Below are experts of layer 7 (counted from 0) of a mixture-of-experts language model. Rows are named router (the router's row for the expert), gate (a neuron's input weights, with its number), up (a neuron's input weights, with its number) and show model dimensions 0-127. Each number is 500 + 25 x the weight over its row's rms, rounded and kept within 0 to 999. Numbers have three digits each.
Before each expert's rows: a language model's description of what the expert responds to. This comes from a sample of Wikipedia text that the model never trained on.

# expert 11
What it handles: Words right after "the" or an ordinal, chiefly years and ordinals opening season or election articles, e.g. 2017, same, second, first.
router:492484459485507484519486508530515505471473530503533541477508525499535516492500522538463481499479477505479467490475485490527516455463505495511472520521458521439462513546446522496514529492478494520471515510492480490519535501469494459512497527509522489499497556520510544479458509530446487524507544479496477492482508511491491469481526513480533488498481545522526488500516529500438525535511
gate0:548470479516551486542511448537495478488524463510472496498517497467503536504517513504500503511477505488523488487522497519465503471531504541508517536503501486487445481473510500538481543506526501491493510506512500522493512467483502499508500445495510479474478532477552494508463472464506438445518507495472501522527500496528469478530524515500536471501505455518497465503520503503477526536465
up0:515465494515532475511498443546508469509497471490455496496507466484534537543510502524487480493531487482533479492491516529503456448521492547507518542503490496486468497488476531504489536510492524492484502529527488524500523440498501478490488440481526481508499545489549475504490509454500493496530497490507490527514493534544484477524497506498528468466504465499473468468521498504464510526467
gate1:487484464522528501489542507543480495471486493486500462533495476474513539516493495494492543487500482511483522489502498515536487511491498503515523471519517484522499506465466492480533535495511510551493522515478487478481501494530492496438482476552450483522474480486465440505507566490471492511501524541469473503522470494505478509518506503462544483527521470473550488543495493499544501461505
up1:513534554477474459514461484476487507510538479545523515478489535498437462479509493468548512487490488463527530520550511507479516522504500498475487497457515490518509506469517504479465477451507503494579501471501537507494509465460504496530499512480479514479514497516511532506511488507566524459513466507500531496479488503480511494548493509533462519487489531548492471460479499491528483489490
gate2:471506480485520466536498499513508514463495487476496498485472509451478483510528465483500522480448515472466524576515487447517536492480518516528560492494551480506461491517463494458511479483496491538452547520525519516516505478462536517472510501517503487476472500528496536498486507493483531537496471522482528503496540495479475510488485490483522441495479504428515499494498503516499504502513
up2:463521486488510471540472481505498515478477500497490505476481518453491521507537483486495519485442504487490519557506465439519544492482509518520545495502516500472460528508472496471516477492489502547451558524546483516540504471450536511478496503515494495480490528537524525493509502514470510520488496512483494496476579506477471498476478504497514482492473510429506477492503487530502508509501
gate3:484478513500506495467486527491448492456504489486503501503502508463479501497457500467491474446522552534559516490488482505528509470483512480486526505517497464460568517493496500479457482527501529487537498519486520516441478499487490503466439479514484495451510493487488538522492505477502474518472517513494520538435480542526484487480503525497488461453471457522486493529526522447515493500493
up3:531527510500534514533520529493523499526507529499509491504492491511490509490537462510495462540512473486433479515582487478469504546516506543505497481465531503527430468497514469468526498488515529511465509459527488508540528508541521474470555523476487515503462497492505472467499488510526527456513449491514524495568496488487518520529482500528500522547505530515503489502475497483520510467503
gate4:506499547466489482520493484509511550488500532494454550489492519520502480463502484481516477537535530485475483513508512462497552492523496495472530458492490523478479519523498456479507495515457464473459476531514490524479514515494475509536523532505496487482516488522541502479512516483493495520467503479535554522472531477509526456482487508474475450503564505480517546477493506521561485498486
up4:511476507479533507506478531528495505474474515486484549514493489498485536486561460490482515530536484451523453543536451476557527488514515512492496534553501500502510477535500535470537485476452519486491484533526460463488466505529539499521515533489480528485502538545517490502508487489509498534482498513486536534485499532509519452477462482502491494552538545477480506494528510522557509491498
gate5:482554492482496508511465523484507494489490480531503461495467502482535485477488501508515489486514487492519486464495458506518493502540529527519519449556419503526490538483507562514509515484533526518487500509484525488496512457528508496480480466499502485499481498483487491490534503493517532528481484530466471488474532518524489558497525501470541518538468522441514493515517498493547494493570
up5:531463545551490483510543483521484509528538467469504495505522507502449501503512481467537511501515500523506524517537549494474479509488456482499498531456563518499500451485503471471475459489489496474528491464524501484496477516511508521471512487494493533491507505487518471537509522472516485476514475487502557489556490472474490492491463491556452507485545483554470521503501466500511513470455
gate6:518502542471480469545495469431531505500496488480495491509494493477487501525521508488513493505505518509509465478529496458518469508524493435463511472499475510556490485474528500493483480519471468498533477488508549491508540495521500526552540516512473495483514483539458459503538463505500509506533505545480492506514460494482474471482474497525483522506515458480517507518481501492544495496493
up6:521524484522505452533499496476490502462514526520524461489490514491505498508505551515476514527470490499537510517457474537481489468519524502512492521522486504498479482456497484542508479475557521498495471461454483521538475550505532506505491488509492522508493481513465509540502462550513483491514508523507503470494520458501483490471498453532492530514468496498520466527501477547461507508475
gate7:521500518495520458500510535496532536475491471507507457454492511480501465475529482487496525524495523493485525520505542447488471500507440495482498493501532469516517498503516520496492497526501494509512533480495504507521499521528481451511480483514467483502495538496529506540497484490508444503522525513520438511482523494504504561474489513524471471532490529454552445483496493502498486483496
up7:479520496524524555482492459538503479483546497519519503527461462500488497521486494461539527435499454466502515499538512500525468492481529540503548453520479508483500497450497493472500483469535493499520509471509533531507478476493519527485511528504511487486483447479454481481519531500483531463500444493506531492524481513496512462540513462528512549497501477540506502511471469526520489507487
gate8:529469518550471518487475516499485465475495473463491492466486462507460513496511478472490511536485517565481460502500502521523527520514480522499530511480469522514515540468458484454471527464491498507473504510536467531496507478528468494483465492519519513524511502507488528530503512470477511475463460507501497500516510522519469486482489467502486513475505495481562468502494564495553490510481
up8:515478513522483504450501509489520461492470488467466543483490466503495515493491492495488488532489528551481478506481487521508518544500529531494509503483447535519495525518450497495464534469495505516466517501501461522479518458506499472480469537508527497540508512543524540501489526499453559502445505471495470528477537502536447466479513451478467488482515496504532471487493548504517515537502
gate9:526483514518512515530522496485521487550447529520482482482472518476513508513516509531459472533503516477488492486495512509472543505539558484479513525500525491476534498498522486505514530483505486501466498492479474502484543545517433490507511464521475465510481550500485513499492481500475519525542468485499486528479505464525529500560507471516505504485488528519484535439489487526460511495496
up9:496555478457496527430494509553474496448524445458517519540519495530492508477498510481569526507485508529486518513485489484552472522449444546503519475521488503504480489501484477520490456562492529538499509482506504455491475437483558500485495518495547523478521456500501482460539512521502500460465505486487510480525510533490529500452482532476510473517505504480515476533506495500518493511529
gate10:501495500525476492464512525467522492548483506490523454472523496484482528503521511545430461548512536476452492530466466512501521520506543469495507497530502508520507515535543489553472508546463530464500474502496492513490482553493480461506481505494495518512502516492505521549487461504444514522461482470556518525492502506533507484522514478489487510468465526523558503504443494464481495468474
up10:503493503522467516476523513480522494556499519458520500463505504489499527520523513535428485547521527469467464508496478482481534548516545488504522492520512502501513508537522494549463529524456550466490459517483497507492505547502500464487463519510494536488476475507511489535468457519444514517485495459574519528482492507533529472541503493486501492472481491529520529504471502451489498494505
gate11:471529496492523437483471544523450508525488503486516495549499497460488490462540481497473507496494512470483516463510539517510506496458515496550500460518512514523508512492519480524510512528494511466490547475483557500520487529493483518499496502498541472500500491512463513465493508492473537515488517520531507487493498514473521475487461522567498503507513530496547545528501461484489523493498
up11:457483502474534451536471501505485515540474454522476475526488496510536480491472543536482509460450494477497506497513503524505527552461532471542538468524501494514536524488496481544526484505484493509516518487492514532498483529547518529517534497460559474548517491551499494516475465452472501530477488483562461492494530460528485484490497502525512514532541491506531539499524488471505496458512
gate12:548485539572493452449513466511475497517525447483537497474480526496481446497479534488494490517493540506523480545476503551510516508479492545522478507487488505495489453460494455506490479491496512520473500518525483498514492514489484481489541463511525478494494466501492472500507530518488483471507498518512470496479538522524558543500467523499493498515466482464497525472473491519476513496502
up12:460524499484518535505497503493532518476534534515481485544488492530487507505512456474550458457507474493517564528510544474497475500541492482487515487507547488506510489514514512483500489503494485469500489464519508461467451448515495550493465514459462507474489515503545514520480488510518508508508478504455558509524457502453457472485506496542485506483485495555492514530506491456549490501483
gate13:487486494503460474510489477510511495497455484499486490466545511431515484509484485540519510542521473519562480475480464505550543456513498487539495490504511536506491482496505520477476485504463501550505473515487474517533513491497508542492454516488545490523520494506462493510486474538514507511537489471506499496462502515505516544457507503514499496471499472486453536507534517485463520472518
up13:515482526500480506511528486475504516507433440476490480472538527421509508490500451549460522530468479518507469480519478502494546480522511463551515522515559500522484515493505508507499460518457499542518483490504463490529500494495513536491491500504517491545507508497471484513444465521525441494480437489505517477476476477505514507496503497499486478526537480492433546489499531478490520488471
gate14:499546528525494447490532530493490483495478497499477444516495452514442500498488502510464526483481478509471531518510457507538475537468505486551535508481471513516505496518515519511499516525503555486488488498506503503478484516477523503520530536486526483492535517502478504514533499478511462511470461528466511467502506499471493574491508483523464517488517473520465539556514545489499548507438
up14:476457478509508549509528467526482523488511466475476543483490508458531480504489523480508508505524535503491511490505504484511539520488497495486473477509535514525536477463498536502493488515486490523543519480466510496526509509573448500499481505478517500511475506486503463497509540440480506485478485516539469506477462477547518462468472467508503497487502477478497468458542488459532485488512
gate15:497475518507530502486497475451506524509509537496472490532503531518544505514500486489490480485484534506519535503479554535497444452483490448463516500494511443453497488490534482538471515503474492482486506478536500524525438488493474540536488496469483504509492495524479542515459491554517494546495535476459517524498497483472450478514531559529463487494499514529478508515510481491451497523404
up15:490486510491503503508476469468503505472478515503464517543489544492552510534503502502461485487492512531510512505481545532495479473493534449472523500476484482451490489508496496541494527499476489489469543474553484524519446507471483526538497503518486492509508503533495532484450495540501486571499544501466483524515495505468453450499535533500469501471485523524469518535502505489446519535419
gate16:482499462501461475480518532469499451521440533475501521492482507542524564507467504485416475525500527556494486485519505497518519508523513537489471485500503448452538502518468501509501550524529536493497497495485509499493538514462502438477484522512508490503502489473497477477513545493491540502513516468480512511440542501503478504501473536465506464500504518498541522486491530516478494495534
up16:485508506509467489484551511482531472493484473522501466486517521506449527466499537468514441555515468528501471497477487494515485498500566509483504510483491513486473509520482518507548532510495528477452513478484496524509509466480539497468526498501519481508490502496479493508507488521512480531505514505529483502518503493506487501519482519513486480461470472535512521490453454497500463488450
gate17:512503526536508523499507488477491507511517524536466471491476477499513493477514489496510482513518442468504500527477524498494512520541453500513513504523484488497487488499509513460492464470485448490561531531503514507486510496477507527517464515495461515504492514509491504481518544442563479510501482526472528486488544507532492500483502490492519499518476514501495466530532510537486528506497
up17:522515515536475502502501464464513479465470542498494487469475502502462493511539510512476475515483457473506519542421563521514494495504482507502509536513462464493478513519465546527534517471509487490499531517524497472532525495454478512536520515505478504448504547528478528465501540495483469501478487494469495532480567529501498516501538497500510493508460514496482435523503497533435517513507
gate18:499495504528480537484511486483503466500511480576539458505492472541493518500502513504569503500489487473461491511451493519511478493514554524543542537547468503479512516545466533446505496491496469489497526455457546530514475452487522523535549525492497491524550492498509492475467503466528496455458511503487509512536479491508495502498518480495465522499511515506554519457502485509476530542501
up18:505526504470534437508520504499491524524524534444493499513511499488533472496500496492476495479516528527538534476529539500492529513481467497466499456443550482517496479464541465564509476508497550461488486515562463445481475526532486504468472457495488499464447481482472484532529472495524510526524474509518483479494528499515510543507476514534543479509487507485459495555474506509507465476487
gate19:463486489504513561483514487540502545499480525531523459528468475471457529515483515499507535531504494481467456548486459465516489500475509518509507488480519486485503565498504447486570520496467541483496529491513523505437477492484479485453445512510527508487500539475488507497507493478477494499482505503495516507524539478522543523520482462503516534503531501521510502541514470500512506451481
up19:496488480491512538459487486540535541515452529499519460526452500473472549525470522498481503527487503531462443545493438461535537530462501512481535490505517514472507556555505457472545525503484549513498543493502497498436488503509506459477459512496531508492511523485514519487484505512462503496482514488498489536493536477536524486466501496480520533526533481503507515533520502507491509452489
gate20:501524479513454491476461507496533513495535536505501495496511470524517468511498479485532522538522507527524522548504515497524540464501531531493493461483511487482549515481531514483503480471529485482512500512491516475460504475491485553512506517492515501499541483487462491436488523479517499482478477514515516458515530512458491513425459550516498489501499507524522481518487492517498464517535
up20:500493451490470517501465513493548512472512546505509504466507497500529494503515499502484498567513483530511490528473496507519560463518495484471483486504479494468534501507481528520473503484533506504478483500477482486461493482485476530510493529484520506507542526508455519446483495479497479512504503499497490484483528517440499529436489511511513491519476533529518468510474525514476497543529
gate21:500477493501517519532432503501497504500486525508491519513484500529519477456491546510487515488511494412510515541492516519527491483491511520502496532477491507477547502479485483506480512531492486471479476512534559466513474500464469515526493529471539543467509535478499550494490477502455524515521479484540498470507493526512504543528492487520473530486514536495486514456506476509476473513522
up21:504498538488504516504503472519526522486521511536536496486534453511452487537507489505573522536490475516491481531482488521503495500492484487469453486453507501472479532500565519454485510464523490557528494474502487480503524476506465487487492499503517474522490505502499472461508531472532511479518489529533537479542511543462513505477470522509526479509535490520469511489479481533529494492525
gate22:462542519473465476497505503486505498480480560480427539526513499515557458493478500520508460488545468507534500500488494476479502528458479502516486463482473506570492491484498511508514473485469496481523486557523518502527498483519504513491524519465567504498505518495515501469490502469507467537483496481485484522522538505515515473437487490480451547476502537457467523477502506506504498490481
up22:463545502475491521474500495502498479477447548474429560529467490539516461492498497497494484510529465509527529499492503501475472539481465511489487475499463475509474531481458516513513514483472498489509530528489506464530490462482460479491525528496522487483527527482545520433487512467484440539504512478455475543548529504516514456477505505485484526486463550492496502462479489518457504498494
gate23:478509517471459465480518520499475527523487500568530521516433491512491530522466463490519485517516496507492508537535491492528504473466506498482499483491513493549455516497516487496495489516495512528548493476491530439471520485538495478471503501506478471527456479477487493505498486465501469538511509508466519513481446527510465497498465523516522529501525534484478475499493555511466512470509
up23:495526502460475500492517520480472541513456519569507508478458512496524508526493532504456469538493492478503505482518489521538483471443541487465518532526494530522470525500496474558495524543516539503502474514451486462453514504505482469515477498482514484501457522495492533497463458480459490531517524460480499547457470496520478483509525503515558511456510528485476480473488563509456541519474
gate24:515513465512552493494502475509485485501522497498509508504475512510496464502523464466459525469485467523501470490521523539517472541498502528500497494524516453478529520488460454457519533481429498507519530504502511510511514470520514466507510467541438478492515458461529497525486533484483458476547525528493505505519505516536508513513476507484484469474479502509526463489521487492520474454515
up24:538524479491528513513488447502501485488487522489497495511455535504520458520489497488445507481491467520523510488499529517521471505536532513505492503529469434469480543500455497483503544496439492485511538516505487507513536483485499504501500507548454470485516511482536517510475532478497450502534513519490458508485519497514499496505514505470555469490442524518519468493524491495496485478525
gate25:531508475544466509440461534527508463462522511521503510522528478562486514548537475529560498559476474533486474528463505515522497511488479495514526459508514482463546513507505514470466509461540431479491512500484483490469478457502504510533499508523496528486506463471485503485500517498483502443539509477522515504522507506495493500471501501492508466463529488533523461470507478491500500492483
up25:521496492554509504470449514534483444465513514511529511532497464516494498549535506493557476517490497509508475522478496512535492497496472489508481518494505511442514493501487508461463488494533464484478505516485480509473485471511504521534477517529511523510506483494508488461538556503511500476515494506560510515517508532504469522478525473504545488479504480514534467461488499512501484491468
gate26:449497519483524469502490466491504502542469506469498532497537512547499522468469522537465453559456485494449530483480486501496490505474527485515475544488441510482479523510493519531504483548507490497493485517480480474527530520495518448527516522489503509547485537516518530505478476533492491524506532469479462498519495456482489494469509525487465477485484552493492536555545507472439463504502
up26:523501502516497490512520494513474496463517452511493503486478507433492498547497486474511539472525510506518484508516483508539500459532461483552532485520539506514529474497494484476488513476505479550489468495531525555505508524487442499518501500527461475457513494520508502472520506469477514493530456504510531518494483573505544478513492499517510506532471489478544469432438512526560546484510
gate27:506477515530491516526521526489508501467502535499498467481517530538519546460526527526462470502487570508500487511470504499484532491527493474510491528519499503531525480462552500529487501475489519494488483485490498513511477486447538505514496482510527489523494525541515513530454459549454482521547522483541539518472534501488469488506496504504494488473458515504488452496493457516495533527435
up27:510458532515492499511501492476490519485524505494503486471505526499489518468527531520525462493510507513503498551491498528490510449495490473500469557489510510508504478499541489520495475488502512509472466429524531486529449525492538545521509491481520464544482506538492507545474447539501448529536479475523544490502495499488488505521513512525482508460457518533460485518485457544469531503426
gate28:503533468504537529535478496459516487502505463543514474505524471476532485468479468493544538453482536530530487516510469514515505532496472488486482454494523510471528474465532507455472523446477512474486493516495491502502497477453516475499510480521485463533556480482497485481485522524536511520533524505500515502483543550522535482531433555497498483470496528490484504475490456541480510530491
up28:494486533511462455447507509528468490504510524475494508510486497515454495517502479482485483546497440498473507499497538482479502476528494503524508533490477492545462520484504472524503470523529501533504514479501517472538514496510486528476464499501475546483446491475490495528513491463492497483446499523505480496513484469493473515442572462502513523522467462517494480504532511442532472464518
gate29:541513496487474512464485478528522466481495537478501527485517472471476526569492521501452495457520484515454493485512521485506536489488474489482497526466479511445483525489495533515531500467537463514479518511489505469493505507483503499478555500539534489506538485532528490472503482486493495490505544527489492525455518517489484491505485475468546485508462481529513521467458490534492523542512
up29:538508523515502484499495469546501516494498483499521488490543492475461505476496472500475491484483510516465446529526486529491522511524489490527523518532496505537539474454511515520513495463537514500483469492489511461491511475500509518459525482526504466449470504491526503515483506484509463467470508503484498514512522465489504525509502502492528469518498457505532507538496487537479476495499
gate30:488534540491485438444533536534478526523475480486515494458458469504446492502490460483490513523544475515531540510491488490509520487490492519522495496509467471508468483499511512495526477541520518537502507513536497480521465513525503450480486497441518482528464491509467516497519494549499518544495493532486490519491479488516505483501486458503458519478513521489512534501503519502534467508564
up30:497488508517517532528472505445505454473541512489481485541514497503507481493518526492552476467515524497488532509484515512482477544487512461489507487477510510500538530487497501496469474439513467445483511501481540497493528492473526557483532500526517539488539524483513490494509542456526482457496478507474518501492513528487491474474499565520523502531528477523500473507494487516463501460447
gate31:479460509472515518512535513491500518489514529498501483473504515531519512465486507483474477570492522503477485468484498505489489476542518539469452492501487525504513488523484537481504489494521508484462493538490490501500466484488461513504498499473489521481449538494520478476453499490494518455563519498512523469498477551491523483450517494510496531512470529479461525522496502499536522520517
up31:547546515514516503485504440487464496522476516467524544472494471463440517527527517495488513475520480430510537505521511484523524510493459511492520486503484477469489513466551478517479514493525502541560518487495492503531538485494490511502536502500521508518479477483513485478533541485509505512447500520502485509494568487507469520479473534547491526486540456517529545472504496506471452455483